From a checkpoint of a small mixture-of-experts model trained on Wikipedia.
Size: 15 layers, width 96, 30.3M parameters.
Experts: 32 experts in each of 13 layers, 352 ReLU neurons an expert.
Below are experts of layer 5 (counted from 0) of a mixture-of-experts language model. Rows are named router (the router's row for the expert), up (a neuron's input weights, with its number) and show model dimensions 0-95. Each number is 128 + 24 x the weight over its row's rms, rounded and kept within 0 to 255. Numbers have three digits each.
Before each expert's rows: a language model's description of what the expert responds to. This comes from a sample of Wikipedia text that the model never trained on.

# expert 14
It responds to: Opening quotation marks. Opening quote marks starting quoted titles or speech, often after a sentence end or that, as in "This, "Answer Me.
router:096152123182152127091136200115136152171152094088105111131072130144099121126154100126113126152141157112142131104121136134135114148160117140116113100149115126111190124139150131111145075130134093106133139127134146115129050111115141116122149125108123096113161111115107124123157140160108124115
up1:138143116100077097134141165108090101172132125146153127150152135115138141123123109134130120154130093126106128118109144130110113116089112140123110151130114148115129101135101167197165136167141096118084128160138113120149136173113153125137096111127151089138090150123090075097143189136136118144
up2:102107119111094135127131123103092068148191143142114121140072133152093115120145129122129140133130132155153101107097125120148131129129107126117112130144179106147137093134147148141147126135124139120133131085105090110125174105139121154186128074119134149129122106100092079099126096158132172154
up3:128140111124140114133146118109149141129165142115146098114143092091131076114145112122144158162114128122119152129130076090112099115145119136144132132118078142115176115155086126116139110136133176101151159081157088139129141094140148188125160081171107136134128101119116158103143123121124174106
up4:117123165120098128116133142149115142116102158147146176132138117122095161117092115132150116106137108088100143139172125142113143154099070162122145117120137143166186130111123176100153081128162101152161121154150128146096142108138097128138153127123141120185126109098170099140126118120123112170
up5:097102152129139139128155158133125177119151130133133151150139099166100115140143110137178122152157084136145137130101118117101152148154127172096077126214087169131112153141132168139148119147152095132130152130140117117117099131116160157096090081132130138136123136155105154111141117119124139139
up6:132122100094156076135167087137113124118132055163111149120096130138128134092098136137156168128115104116148091157143115097120142160118144086162158121154150140127125126136120149127167135139135111162141154106132125172105092095108187164146143123134136128122093154118142127111151093149134130151
up7:111136114102169130078141150124124090143082148128146127175075117120115136130127088139142161137132139111185130134113063143082108129116097124131115126173086107139153114152153136146159126155148112093127146115146105133103149135145123117165113080139111143134143097119101109077143137123115105137
up8:120117178125125152098139132112135131153127100124122114144121122142129120158134102075141149154140162097139098088118151135132122165153145095086137118135160151131131144143110126183098115172135130134139128082109117150151104114167135098127142130133136128163140082140077140122112110140101217142
up9:111164168120103101122196153159144111138107118126152143126130131109098152150131151110145167153110113103161132159148125118156137146133136157163130118128140114117156119161146096096136064147144100154119185142107104096130148137149115120115093100157160134122099118072109114128134134113104096162
up10:100109111103152186133132160137169137123136151145168126122113130110129094140110127129131125131136136136119114177165144151108143115136107134124132106118152115142118085093111144157118109138109126199143142110146147131163168140104130136205111105142084143175138094140088140159100104147104136140
up11:151114122151143146105098125160099164122102121154139145135167124143168109098104127121128109101151156163114070129144134163123123136154098100086098144105127110122122164113126119129139121097100135129101135138112139124147109184082163094196118190120083097120121116134132108125141135152116137106
up12:133188134131135113147134157093156140172107086120141095139098145152104129132164154188148104162097129093111102177117164131107117119121134134147130133147145161118112118146134155127130102191126150117102111103125113129133122099123156118095125140135119129120125097128136129133150116135073137204
up13:106188158122087073114152151095127139137163116099094118114073139126151141153121134105133158188122127137150147126102111130123109108134136132156120153113127133125154122130121174173145137133134117199148136147130120102110111071136121163080121128139098125132117126107167129126119131125125128082
up14:084157130119092089111113120095140141147159148141114106154168067142091156121161103132158124174123117138137138137137134102149140112118119096139111126155116138111153101149143164191128116124141167136185156108174117148131124093161131124104120135149102152153145118094149154115148117108088119121
up15:113150123187096146104128154135118123102135138146081104171134165110132132135152109127126111155105125140103143112122124102144159150136147092111132115137141171097143110123153127109127158173168148129104136120139102128109069203126171149124124100132110124088095123090127115104125091131128168108
up16:113146128137140146121123149137160118104135115075125123117105136111146121127089084157110071128125111076168160125080119153102105160132084174099086128141159114150113139186119169189132110129154120121134161117122121118108125119112141131093141121144115146137102141113092121141106147165141146117
up17:114160168201156136127161161124138172172128116148125103101094135111180137162118103120117151171159114078117169085131143146117153127152113119135159141109123172126106111151128144120105137171130126107138170106138139132130124130125115122132166152142137086075132153115099137124132117143130118132
up18:111103134113167108113165156112173110139115145164090108169154094080101146099132139153134146109146133145161121111174114118137096115117132132121128084110126110132156148133117126152117107136150163221103147078173119149119143105164142150127140110136130155106141130128119117125151140138122097136
up19:111149113168098093156112179135100125166139159067098143162128087113134155144160157123142135127136153096094130113163126133086138110120129121099106152121124175136120107142127091135112151139134107160093141151159083151126102099121114112124122105138127150129115150116126197140104130097107129155
up20:083148164140153128124146132106129129150124099109118105107141119118101156164137131106143134157138161090100131106137101091146104100108166084105189084145139089145150138102124163147121137159133111107141097150141130143081077087145105105106152132123122095134141136116105131074144124122110115157
up21:121146113147115156143156147141113133143127132178162112141091134137129133154119126144121128113114145116159112122129108144117061174148151117156119146115147096161119187160139185141131140145147124141121122104145140138115164121158140127077121121159140119185151098102091160102065119127141126161
up22:122147103122151114107121130147167110105134167145090097174135079100132170146122141098143125127114111126132046119162157124083087134118082116152122120146135116122094109119121122147084126158148145131149150107138111147152133152140120105137157136110107143145117121121114125145120085147071132176
up23:135107117099173139162101092100153117137129141159145122147133145128145124100123089143108115094118125158119128095144137116109099137132140138166147078139145166125134124084091163131170146144124134129092150115128108070103110132120135061122131143129108101119103089126091129105121170150097178147
up24:133122174167079127183121132169098134159150135140131143136130097120134129144121119102110169145151159134135130121123118152172147100155123114148150119163140077122146148118132180139131148123126114114130127111136137141110133060128136118135139110121113155109112142145056122132102123171072172133
up25:123176118134131110132124132110162105130123112121147111124144141126113138125137123129107123212100191075145142124130102144175102123126153171120072080161110136183133121143096179128157134111146129122152157110132106084122123146139138150115104136126149137171128124137101161124126124122115138148
up26:131102163100167187137158149120162137164114148125169141104119152138080128105128134147120165140093129112145127089126140099157108103160108139118147095091131124120145115149117186095156119098149136146118106141139130096086124091151093138127149144127164096161128146140106117112151126085092135142
up27:123120143176147109090090145155161160124145154151125133152138107176100157113121107131179138147148148152116113121118167151154134131132114126136098109105157158103095164111115168128120163168131110117116133160150094133126156154110096126101158121136079110154080098119094140161141162097129115136
up28:138148147145143187131116140128198102111132191149086157074128150098083105131115114131136168139145131134142121157131151152119135109141086155090137097102133139149128145116102101172154117113105106163092132127118128104131140165119139143117126106116102118107135109114084133130137135130131178105
up29:106138120123122118120144142133147117127109140161146140136095154111173122123151164131147098116110171108167108102163115122104131143149121138164083139132132126095148058150130177155143129147153128068138130107126126117125143184127142115123112089160110124113165128123082088118115103187136143135
up30:130121138120186149103124130150118139127154157104137120148064169130146098145123142140163103123139161107094149084129135140139151127100116114118137126102135127123148144106185129155126125068112109145072132170097126132090137123132100172090132122132120163134101184139119102117104113123131156149
up31:144149136139170163118131154109116138114131125120142168145143142187132146156061152144102128110121125104137148110152125094186112119178161098106145115089143084123135140122150136122129123146159114101091132091098102111124120145123106127145131129141095110187113115117138139131080104088157125150
up32:139159126086075150127115134131106173190157127116108139149078162184118151124137140096102146104116137127110119137135155137086085158135128136103092127135110123124121105191115167156125159138131142115119110116107072118100111121156113142113114110105135111126155132127127134139115122178149136158
up33:114175144150142095146145145150114160124117162092089093152121091112112168139112138113125138093146147154104155121137089131125142131128132125089103141145112158140135137098120117099157162129130097174107143170184160139146111109174175106104129125123146170101134163107096143116083144130125137131
up34:114128128119140111130123112164089179111112132128140171126146113143177099147139173138093121119113156114111142102130095102142116143164140132076102088155179177167137127112136135128132137145105104089142126148119105128089079117141111140111105105143152132105123114127074133088111141116101090141
up35:155128143165139146136141118180086168104163138127139132139176100124123125149115125141120130111081131116074116154151128112156117127106116142095154075139130133162111186105107170130111105143155115126127170117094158094106119153137116097124135141133131079146168122136132182116108107130138106132
up36:127102150097140122134169139136126163121128143118150107066145146111090102134107131112094128139082143102153138102097144079166102108127084134092141135147104131177165149147163172100086142086153106154142101161134152123115095107112123155134128125140138109093126124110115132105136155113131122162
up37:131172123120107134122133170109123116112117103112141155142133138134138157147160101129143126102084152039156138121144127120105086123136105128113154166117109110100109136153168161181138131147134167144162104119104118091088167129127148119151126143141110092101083152139099115116133108156152145140
up38:087111119135093126163123105123111122132112113116122144132081122129156122123108135143118130110115122126163078149113153151067138082103091159124111161108152119154096132122098140162171166117137108158114150157141111097158105119113108101149156142123087144165146130132124125129096163133097063111
up39:110157105102113159109120136138130127174181158132164137121133123087148138145143125104100124153115144155079093114155133159091133165143146121060091122136127142164156123125110135155154088123115099141124173122131123131126131149113114146130081081142100156171118142086100111118146151133147147123
up40:103120100166076118093084108138147117159103140148129111203134141099130118123131136091165120163110136113120125086159116088130127140144115139099119100079130123155162102155110135126166093129134094098123111101146107143105126116137108148107125102143125112109135122111097068146131138159120121083
up41:148142110102121131135141145161121178178134124177170156173130108119126140159143125088151141117122126109147137138109147111133162100141094109143094098149109133124140123156117119108129142153112196098136139130177082122141121156129122147069175109094119151123132106145105142096128092128146107133
up42:106172126122142111112138098119150135139100097119142136116160119095140141113116137124138146129142169131165146175159122110121119104126111130108110104149119145144112100124117108143101108143167124134112126137174098109104107165192089160144104153128172099099146090141043117172138124145133137123
up43:132150129155095118115107134139139154169098160123122126146116095111130130123132131114118172170085128137119134164174145162097128118145129125110179117135148182155145120100127149154169113118114104106126148180104130099115091157119136122123135105105067114117082144120085122130123148151147090090
up44:117133105140147125151151139139144076136155161130140145147137118086119125156112116090134137159118141138152115150138159131141128149104113166086106123124156090143193132119082132134161101169134133157128204108156122106153148155123105111161127088152159124121107150098117147124102148084138153126
up45:112146124116113134129124148093169114138114093138145121115088135127128104137138139152108103198100118140111128132112117104087125113144129137175107146090121131152151084155129128105144115181116155186090127142174125127151141112138074150079141127103131142161162077130123114171116131129137126143
up46:164136117156117100117135151097112139123135156113128143124093137179154083133156149112134127118122162081151128117106118159147142077154120161079127159142154162098118145157108121135135142154091111159102109086118143114120120124142128152146105081130122122113145155075100089150128098173133160114

# expert 25
It responds to: Clause connectors. Words that join or begin clauses in narrative prose, such as that, which, but, who, when, if, and sentence-final periods.
router:078121110104120145100119136114122175131136096150114077131121134120062148145143148148084136135151120136120155128126089155138135129144166165141102103132157113119146084126126131095150141149107107130149157128149134151094050094138140102107115134127103127101152169127075137133119147153147119112
up1:147154156116142164082133121123124137141120137165134097091135084130139147139104110164128168165118130105091134141124150132118144117095133120089159108140122125162147141129133173087113181161134134125165143113129101118134127139128166132111081144143130124124060120106071102121102113093101107158
up2:132121136121142125151150139119123129141110173120129131139136115112158181131110144179121135154179112104148121142132113124120156121153092163122174143117138085097082157096148163072169143145109111129111145135114088134107077106143104165144100102119118091110118111097100163147124104143151123151
up3:138164124092123140157131132091148146129177128133075119123154120134077135112084082113117153212126100161142133102143134140165101140139135141152079141131117081134129138134102115102128101116140096090136147143136124167164119115140131105154101129144098132119130127139106126103144097132117175120
up4:126126166122139133164156156120154164119174136120078131159161175143127149143103122148147124108153121162119125107129152138136098093093148064136146173127107112111141116146115119104143163114171105135170137125134105144130100090163111124155065134126106135131139123089140124160109117126144164111
up5:092096152111072158132150112134110137119149123105127086154081095133109145137168108129128108160143128148166121144140104120098122101096163142147118115166112135115117060151159165120111156133122116130105188135122101129107085156142143138139139121176140118142137104174107121123153103140113142145
up6:141096117136177132111146128117145144137124103177132128154135155158169140114173136142127167175107131146125087114126052148103143140152154115124099125116162134107109142142146143128125126185130148118141119146156130145146125185132101133117166095128116121094122083102109108111072109137135146121
up7:155094140149156138093142144137116173185134157100132083115114126141146124139162110087116138112145108117138115118144117172137116120127095155128146154109146119102138102136155149133144136140089134103122145118178060122117123099142100183107112156159127099127115152115123114182141120181135133108
up8:176116126093132163126162173175169154123123152137096116126129096107109109120092142126096165140153181158109145145131153148109131160162101152120137096158174118096079137136122113117158149122134118103148152113129136112136144125133150149107140130131120136118126089086151075153171111131099123131
up9:136125133108128160128152091115106150169122143125087108169127106122112110126137136112126114158131109155121142128150110113132201094117140085126106152122159107124101146101130132123132118157107106131135148126144138184109071112158105160132099111108088159115141148104155128119076084170144121171
up10:128127079125140137156128110094083133146125122093106157112136097136169160121138084102127128120123186157110124159162158131138117131121139123177106122160122105114111133155104174103140206137105145126111137144113115114062137157108120132131138156129154095145133151145114121140123110090123140159
up11:119150127107108134132133110094142149161064126156110129089113134064113096143099138117149095084158131092123117133121158096138153102115133132167100155069118145147108121123107127116117132167140112152145158133156110095113147126132101089156090135167085142142149135118101119143126085124111114147
up12:120154142159150114112114132159112164153100133116122113117109142153096124141129123121122124140147147118109131124146115124126118124125108138126164118116144132148146103169100140163164145180132112136129122123111067181097091131144117173084098142153126102136177153138095168170084111167183141150
up13:127099105125123117106088136112153158140123122148135110096162124148123126127115115123093167124147102130163126156162165113130117083131102091139097136130147085173085120121144102073106150103101107146102168104168081136135108170131155127125110106120127152131135090140098151162098116135120159165
up14:190122157066115136104147129120151167105154086100133126147117150144114124171144120130119153135115118182139139122129102143125122084158081135155114094155143111187083126152152117105123144148088153136151143123146126144161092134129107157130153139144108118148114140117108124132098137139090170126
up15:111111083108142159169146148178137132112107150133117119118154138101092100123107103145137132093171166111122148164113112146138116136149146127172145161115169132127126161131145125117116165182115118192113135143121138139122120101111110116123153097138133115135093106126062121146150102096103134171
up16:116133154077066124155072088131105116154105125110144114120115172097144172131112170145112153113123129126103128082128125141108137113105090126135129127158183097148104092123156143148131135170105133145126126118152094137142113132144101142120132120143080114092154130127116135136094115160110178150
up17:121137140153149139111145147133112171163099085172125119135141137123095128157099173114139157123106147132091104143151114133115137125109094154098121088086134124111131115131069103154112114160124094136126136093134125097156125168139116110110112123172119129129150183087072111147110140103088110130
up18:079146133091118088135159149183125145133132174096119161137113156114150119101130113114145117128146142143116120122139140145108079136127106154132119119151105076157162132123152131110145160156099161179174099117149153112151101112081143115143139119115126100151118113148123090109122106129098075152
up19:123120109103105170097104126118138147127087074091143141096156115106099154113153132073138105162135175090133129157136102130122120130099113135115158105110137115120078075156124104148112111146171126148115141158109121120130110186146128145100123143116111119108123138125158101123097099176141140154
up20:143129165139106133147115132142110138158068101152134104140109161090129094167124146146102113126136115068099142097132100103109103078146112145138121135111143163176124105148138146135145104154145128158126107141160105099143101140136111114111133177168123112135133126126085118147115119180102103175
up21:146115153131116131119115148119137132130142143146060142095135132137126163113125116149097152161134107130079096113136107096125102158138115134101093134116114116120097164165104092107122098141161123105178124095138091125132091102097128123099130071130116085171150108151098103154122097111171135115
up22:130136132102168141126090075127160163132119079109124176141126113158149118194075149165094115103110125123125129135122149094116121131118145109125108112185169110117104154145099130153130182137134132092099108164110123130150120113132077134159114148113112129136134150148104104134130119123149153119
up23:140130111132136140134130147142126106096138133132149129119111125104120094133105084149124135115110124087084118123136169110109129141093148138113115139192128144139100165132100120120190129131073080131081121124155118123143101109117077131127126126119128112108108128171092107157054121108096132094
up24:139161155171112188131132122163100154140095168166124129086141135158083152157119139149130142156137134168076082132123129115158132125146110150106164092162151139135140176162102160129127144107124115104091140126140111113136105096098111157164145108151126129131149140124095138114147147158129139141
up25:123120133129097099160125113121129131167165175139145099105100100143115118137140119123119148163187125151145103134125110125115106131119118172136105156119116100123120103132146130091146159156092163153122186074117128106127080121114075117087133128131119174131117156110170144150096126111092144137
up26:126075125110106120113135145146141116126114131116109089178056102125105115116123121108136134154131143124126117127165110129093127120117143111137116142106092123165124154110158159060133117065099111130127103132142154173140114124156106102142124093131120137127121110198094097122091107142123142137
up27:156143135142184086084158129133124105124113145141160143117083099126122132156080165111096145096131169148127133143134119113099119102154133146115114124105118125142133161144140091141103131179138157148130160111147128134091069129145106144126136118170102133112112115083135134108075127114144083098
up28:159091145158092127118148092130102203135106153171123111155158093131123125140158115147121092164140117090110116143126109111120140121122125117117120106111139153118126149128151118099138187130096119131105168122100157156143067143098130060150133103135121122142111151125115133130145170147100137138
up29:135148156114142125135096122113150182162138099125124135120125116128124129119125108064100130127139149109099143125127112103154131130097180164184136136130126129114094219121136176132139191103133137110123110088108138122106135144121147112171141148117147104138135149129092159128143103108123103130
up30:127106115105111145096141168159101134091147134126152139117111127141135114125156133083132126120143110124110199111129098111092104064129140147101130128102144098143136092113120172119153113108116178133170098108109112106136130176134097152157131093111095126124106163112097115112088104102133119150
up31:124151096111170147157127123126156117148095073108115094117166139151121123160092176161145137144145084131123115152188139141149104157112110145107116113129127156136130122131117178148138120150150137124117182109164096147136116104133123159134166111124113136105119098123065148134082157128127122117
up32:119098139120149110133098079160144165148126115183119145123091092128162109113124121147159125123121134132134112137089130110147090124107131178200169128095155154122090115119129133112117161118095118092125153097122107089117116100160142102095107092145136152141146087138123146115123107116112161147
up33:105169124152106144106118095143102112124117109071071135103127096112119096139111107126146111136171148166106134079103132085144117119149139129112141106140089106097113140121124117128124137111126135169134121155114111134105106135142130161147123101095132161074129112121078091130174101099099164101
up34:126131122140123160118136125125136115123130154151130099152142088157130130099114156095078141118127119125064138124121097129088166105154102095107141140116155109134124116135127153088168115157115126089162175121147114190107092125165149151124133116104097143118135125060106088146120100148135139143
up35:139083113123161111106118101087124118173101127159098158100122157112121126155135122129144081125158118133113098117113082120100108146119118116116120137160094107135116154129107113124116158113123142139108163085123109161139106087106129137123151101110112117092073121159183128050115141132138145133
up36:129084109139106141165097152141095166136135121107126146115127108149148165145136136174146156169136095111130124139128067119117127095159132119101149117125088127136119170178140146131113146168088111092147140118112093105128089141105105112079120094175143133125117131104116143133119132121078093126
up37:140119153116105125165083169175153140097108132135092107105120103143096122127104093104144127103111145158112102127136111078153146134169140157117135163103131127107122136112137135117112135111088120125108181160146141161122106109119103135119134099140192120106117106105139148049120151123132141149
up38:119124148140110149126106133122132148139111139146151073123116082093121121161142135143104086086146121090065100113176157114118124142142104132133088146094126128121137128127152151126129193163116147165176123099124130118095132170142117158105119128152114113146121145129097081112097127118134176140
up39:107100109127101128113139128131167135157087168128132114143127097135148185147160142150117148108155110105160115106138105105131137101133099152176106170125153134112130125113124168136127143145130069166152135084183077126113108123158134147163142112136125125127126165114119135158132130174142120079
up40:126143117124098123109138076095218149184129128162117102117129126089113145143138129089138141167104095146120110136162127108131118113145150131139123112107100146155122144129119128114122085169115107120117171142143132167127095132127076119120133112108148108143117108114160105112109141197116130123
up41:122137126132184131119137135104157150105121111108107121138147088116127124164131096145144145130123122153091124134101098093127138115150103138158138140135142097148177117147131148151161119153082117093098123082169168119097109121092160187130150111144154120119119074106125144111147130119135194118
up42:097181128114135151085159111124156147195111121179113091142138129131134146164135150127132150158138107164077125121171101178124139134132112132121115119122159112144149122181123126138143140156087135145136169129118137176140084118131103108147118130136123115114136171090103119125094115161134145124
up43:125134137117198116120154107143130142124131106130151176117132098105109145166120136173141124119126119173162138155166084121092125122120193157112125115145130137148131117174112132111104175142076140172121137128121137135135133127149102144138084122133149097129101162147126145132114132174144155081
up44:092177114074094105137138121120114161103114102136133090121114155126117133097109133128165121135125131102108110174090147138098100130129138135142118185175175113127161089164135136101148134132136116128100111123155115148141107081137102098097136101182139113115106111121134102108072126126114114130
up45:125162093106096104110094128154129124133121165162117142082162139096103185146126130143150163129098149151109130150149124133132120120132114140120117135111131116157137129117160090089146151142126152235165135121164107163118163165141143147128127132120135132106144126128071120139130120125115145135
up46:128166134131195147134158135115137145121147095095116106132191071130093124142162098116126118094127147097164109079133122094167092117117115101094129118144137091143148115098131152161140134123129113105123178114130119130155121092141167136104113110127120095131158094131108164150105118122138146118

# expert 4
It responds to: Ch/C word completions. Word endings after a capital C or Ch, strongest for Ch-ile, plus cricket, category, candidate, chairman, and general nouns like title and name.
router:143111108073120131079084107113112133110102103110157160108157118159153156135157162136109120116121171134093136091094094105146127138135107143136154138118140146112090175127121162108102097166133171132130116108115151102119117125155132151119148129163134130125126113073124146076145085163137145140
up1:146136097094136102098116119126078143154163060141134104131127130165115157088139129096156139121140166133121130124089101146165131141131136156127122130126185123144141156151171112089132150166119113131110143134158125135095090099133153115128145147114096133080119147083131120156093116103092153141
up2:135133134111151117178125134184154166143124132117110129110096112105118161121120137129150126130109088158075121115159128126061101118152139122114146118145091124168118180144159203164137140122149124135096115141166134116092148102140158126149097124135143109109083133122124113160135133133106148141
up3:145151150154159158140129141152132138106108168173136130110145057137140133153138125106141098106160116128143107134163064103109138109107094096137069149141179145133130112137123163126132160146123122157141162112100153107095090126092163135139141102112100107127136138114086115151136114127133153147
up4:132164111159152129146117113180157146146111140108124131094110117145131161125099119100121140137105142093110140127144129141148097096147112080148078155085115122143108147197122158151103161135174102142092139077125155139134142113097105123097135127147078148142115127076138111136135147112130150121
up5:136096108129090100130108134118086126179101115130117111132118116149121150118128119095129124131135130087115112127127150133158104184139122076099142146123107105147133129138096151125132114166149102131136132154161149128111145126167117136125100118152187106120059127100138138066123092117079172137
up6:076116153121140143190108167139102107146081181126128104126122112135120160137117180123127125133121106125131117135122114080099170144117105114150125169131101123078139157132122127149142144105111132135137168092136132082104160106126179130144145087127155116103127111136109165141145156122109134170
up7:111159096090147154118110123115115130112144153148140159120146071149107141088099153108125142114116099167142152140086143087095154143117140133106109151139119177107147158154136120156135111140141126143121111126137084113132100100175117166119128133155121096092100170174141085128153111125157158154
up8:142129117111187127101148119150149181110086074122147155131114117121125154121152141129139173111117186113079126120089128094141114151152102105124113165098139128145153159156116112119098124145163122097106091126165149159148134122106147100151127119132114148094160117116093126126090127145122109090
up9:156124143098119110138090138146130170135123141101143115075142122162162175136138114124159129133153111145175065098157145133150113120161116115114167139138072136110148123165135107150138148161158109072127145113120112151158115119106075149105117154137117139123159126106151117169149133146128138150
up10:147122116129142132162138110064137125153111149121108106132159080145099110090115126150169153101132132148136127089127090079121109128133180175118106144119126140111160131143112143125145162164135116150112142152155164121137105169141148134109102089137118142116102131165154126149115119205144106124
up11:157146137146106113133132133148144139131095112132147160121111106137161142170142141142120145115153165131086151120106090169107137131075133125104078129096130145130130127161102128099099141146149151110130138101149132085191159113153095179135144160132138135176101091090162125117125104107138133094
up12:119128165138140109135147155076126105146147112138107120169121122117193124143086126136162137109128133109098111090158143136133133111145077117123083129122107123152122164150130124144145143137112184181153147111114135120135105106139110149167121151107099137165107182128129170089135162133126120167
up13:133142126081114155117112160118125170139126147141132185137147128106084133111105143117131122127163117109104142077140127125161138112107125123124140105122130137139110135118133154187170115137092125150075160055157066098152141123117134132136114111130087110137079122156111119133132136139109167136
up14:127143086102090119123155162159075148123121124097129108129149104116178106182095155137134107149141132130141113107139111089149148080121126132125101164160095105111121156151144123137123130146122096102112117170113137153071108136132118171130104115128137110108117145116164122117104106146071167105
up15:064145121159073141108135144168131120144104135095135147121159107090126102131144158117087144156172158115119161070114140096105153175123151137136124159121134088132110125142144156138112107133139137105139136113123139081129113114114116088122130086124130123139128090077076128130127120116132169137
up16:107133149119125142138144137122137142131113082104114162138155093110077128140127105126123092182118167129159136144112137152116184100126132138137144148120079123139085164176129121084143158155131141120132103142151141114156085103107117129116104107161103148148100144109119153130129139142121077192
up17:164181124154139112175108126156134143124107140162173146120128064153131126152125126135042131124127175135098156116132109108134129123121111143137165134116094121134112087092115145132129105139165150179126121105144139090125107117141156113132144138129119131121131152088092150080130124132139141093
up18:112132103115108164115147139104154122179128120059137105129131121165152096135156078129133084163080136135111101111117135107113125102166092102130131143126099097123107127132129140147105161127136144120135102092138135146101054076150099110159109124170114162132117129113102135127106124124137127135
up19:089128125126097096071121105113105115142103146120148136161143144174147157092126164151135157147142131098149121124136095123148121118140116071138119162114129086162102150087112131127107125149110151108130172150093132108131099121171111119118134138140119077168110162101100132121176087144139145137
up20:083139131139110109074146147132119150147123161163116128132107108156177137161118117159150180129141138125139124111128151145146142141112183143117129164113206097163134171085094121164116098138098148156133144146131127111121139150148106106163121114148133117111105115132102137113144127171167131132
up21:114118155102134133063125139124131123118122117140155134133136139145113122145151158135134132173136164109090112120120115128065083119117125152115098160113099133145119117142142136147130145150154148140137106148179181114069153111174111180097122141116138119121123108059108160136134131143118168127
up22:118110173091144086122089095127118162114140140097144159112082137168101169155148084136134175134154113164093116139114082137134102149139136153146130107108117127134096124144123155072162099117174124135139126122149108144147126115134093133131124107100155133118119109154150089077139137112104128119
up23:139106141108144161120114132139114107122080139114148139103118125147112167109176095155141130092119111160114144125091113135152179145115131103117153147134158144176143103135133177147127124153164126145109136177111112131155128148111167139128132133154133090093112078154148097173090089090127142108
up24:113140124158145087124166156126108159113131115138102116108118106108140167094126103120124154115129119121095192088119117155121104112141137120099107097153174099134147101143089161129138128118120142106109082141108091152122115163157143116159177137090113086156100148104138129116119148135128160181
up25:131104143104147158126089115133135143148138111155133107103123135100126126155130127167090155150154134154140090157139111129141134170132121158087119125133137108107100143160125199121124114084170099172135165134128109154126122106111101122155108128131123092114105137144067196109139095126119146106
up26:143125143107124117125109140139168121077126140101095134126153089103113085138113118149108160187116178144115133147129123138118091115148113133084140156079092115122110134138157136123160200137104139146154119187132117175105116132122114107121077143151142135133135136138127085121151145153135111128
up27:119154139115164141154121120172154119165152130140118146156133098115079182128106120169123117168131155139194105135154156165147080130103142116110124122083136118133111146148123117143148139139143150135115159113127091080140143120102093158149092103107092094097114118091127102116114104131133112144
up28:082156129112144118151169108133084083134111101146137124131133076131100093125136175094118156108150123136139103145084115121142123120148131164136137178163121145177102131149100120106136112117096143181113135122119118130118147135114111157098130146152083097163108151097119158110095129146100155151
up29:133103147098130134152109111144113128099148146112081116125124067156139160123138137083101118104134133113106103138112100130161112157158146126103142122153166098129068123112108131149102132143095155126136105113132119102159079095107081153134086135130124129137122159149110160091113079101082136134
up30:135147141122125136117146106102147099122196083119119103095141106189123144137159118130095122136099137128114162089161145093084108116105124128140134113140100141145137132094144129103134129129139174117123149148128153127105097133147093151115109113178141170119137112061096113131094105108126166113
up31:115161153119108113166140130065158129121138133178105113121151077139121128118104120143121115139099122136131129129091096117141091121151153115139119112154138096125066108126119106080110078118114148089109107070115128098097121126118079153121094137137175110094138117121094116127125130133101131105
up32:114130130142103156138145091098150135170150136098128122090087119147115112097113102136131113152103150129122172094134092117143105143133099097156127145163091153129127114149098128128098112108134081130125106150148114155126108153122126131145160112218129159092108100132119173145145146153082139125
up33:157112148135147160149148127124127137104056110123135169113121121075089085157163137144142098144109142100118090130149130157113163099087119147160132159161149120141088132101111111099128128118182130108120143097135093127135107115157141160096138118153115102142141113160152151092144112120129165120
up34:143150111121176071124123136108098113119090125134120158076124086071133106115135131127135133146113162115141110124180146107137144148132113116128108149148141101124146139125139127156147147120110120138091184124133082164096117082150132149151100203153105148128151125103155122125117127103160123130
up35:160178102145108152122118162137110076121151085084112148124142080162110113113133098090146142074109123141081131131130155127146115134141160118099095112138134138131128126173107128187147122144129171123138110119159128146136109111174140133145132145155099117107106119074141091132115114147149119135
up36:141152088128128142122138105136108126166178133094104113127095112098157149089094140080095094123090170139111115140112118124113098148121108082103109108130155158147107160174124169110137105189138128146143145108111105111165099104110152117128131109107152165142122123135137136120157094103145125103
up37:123147151147131115106104079126124087166140150132119126111135130105143161135132099118100170112109139133132121204144100180125133146103131076138145107141129124126139151139144162068114120159109134147087160126158107151123166109132138119105129137077102106121155146109117090124096155127105166138
up38:119115132118103133128137145099137134134105141145148127133131118156095148142143123136080118082117170087136192103123107123144170115154116134163137155128130113134096109129155149156110119163194152124144143105136089117149101134154136132114128110130147149167061090068088098126139123128114130134
up39:111130132095152158144121123134119163144131129161104116144129120159099130106118142082115157179107142137127121116186120161120088113135134119110123116132177153159123116140141184119106112092131108138141170121154079090103149141162117102125117125128110088122164133145149103132133120072089158171
up40:169133143102099149137101141121156142144104149131139138097186120144111157155117159092130127101087148117146127128097152129150107102142094151143197103166167115165105119108133176108137114130148144147151147110130102096091118120152125157111124182090126140123128118118097123128146114150109080135
up41:138155124140124147157095172082136121094135080117141149127132087130127125154129097136110104133082127129108128139122125105110148121158167133129127075114131116151132151133135098095143143134144162138118156176133101185143079134147100102132108100140124100125105158062163133132153132138101174141
up42:115122173119140100130098114144136096132103143099129134119134162166144106178147117110147127115107162097126132126110101112154128141116155082159108166140142160140105116105128129081118136163137164129133168135115133114136115102119105148136157113153142126150099084147164169110077093103147192103
up43:072105176130113085139089090139137164135144161093144116114130160134142164106147146139161125138111133135145128107114117126121072079160130140127148103151145077127123091134127114112138163151172126125115108124144106100108141097137106133145165147131153151157155139113083131113102151158084138109
up44:129132126136113191151129165128112166152112182109152125139108133128152125165091080142134153112115103111129136141157163090113140131145127144102089109153172125104135133111136185130114132149164117077143136160153094161100143165139129162163109103118148144110165142108094121139134125128128160117
up45:160138157096160136141184134118137127152091100134088125095110102108121129082133101111124153173090140110103089179156121132128103101108096097144106130127107086183131132160093119160115084149151127135107145103132129122096115159146150104135137130152111103140096109095122102122125156136114127119
up46:105151154105143104140127132146144132133137151136103119132107107095145149082191128108126099172126144118125110099147105096130102121125119116135108154107124153122074106163122167115115095133111189172094109119133099093154107175143082137135132132106112092137085155114103082128143133126150135144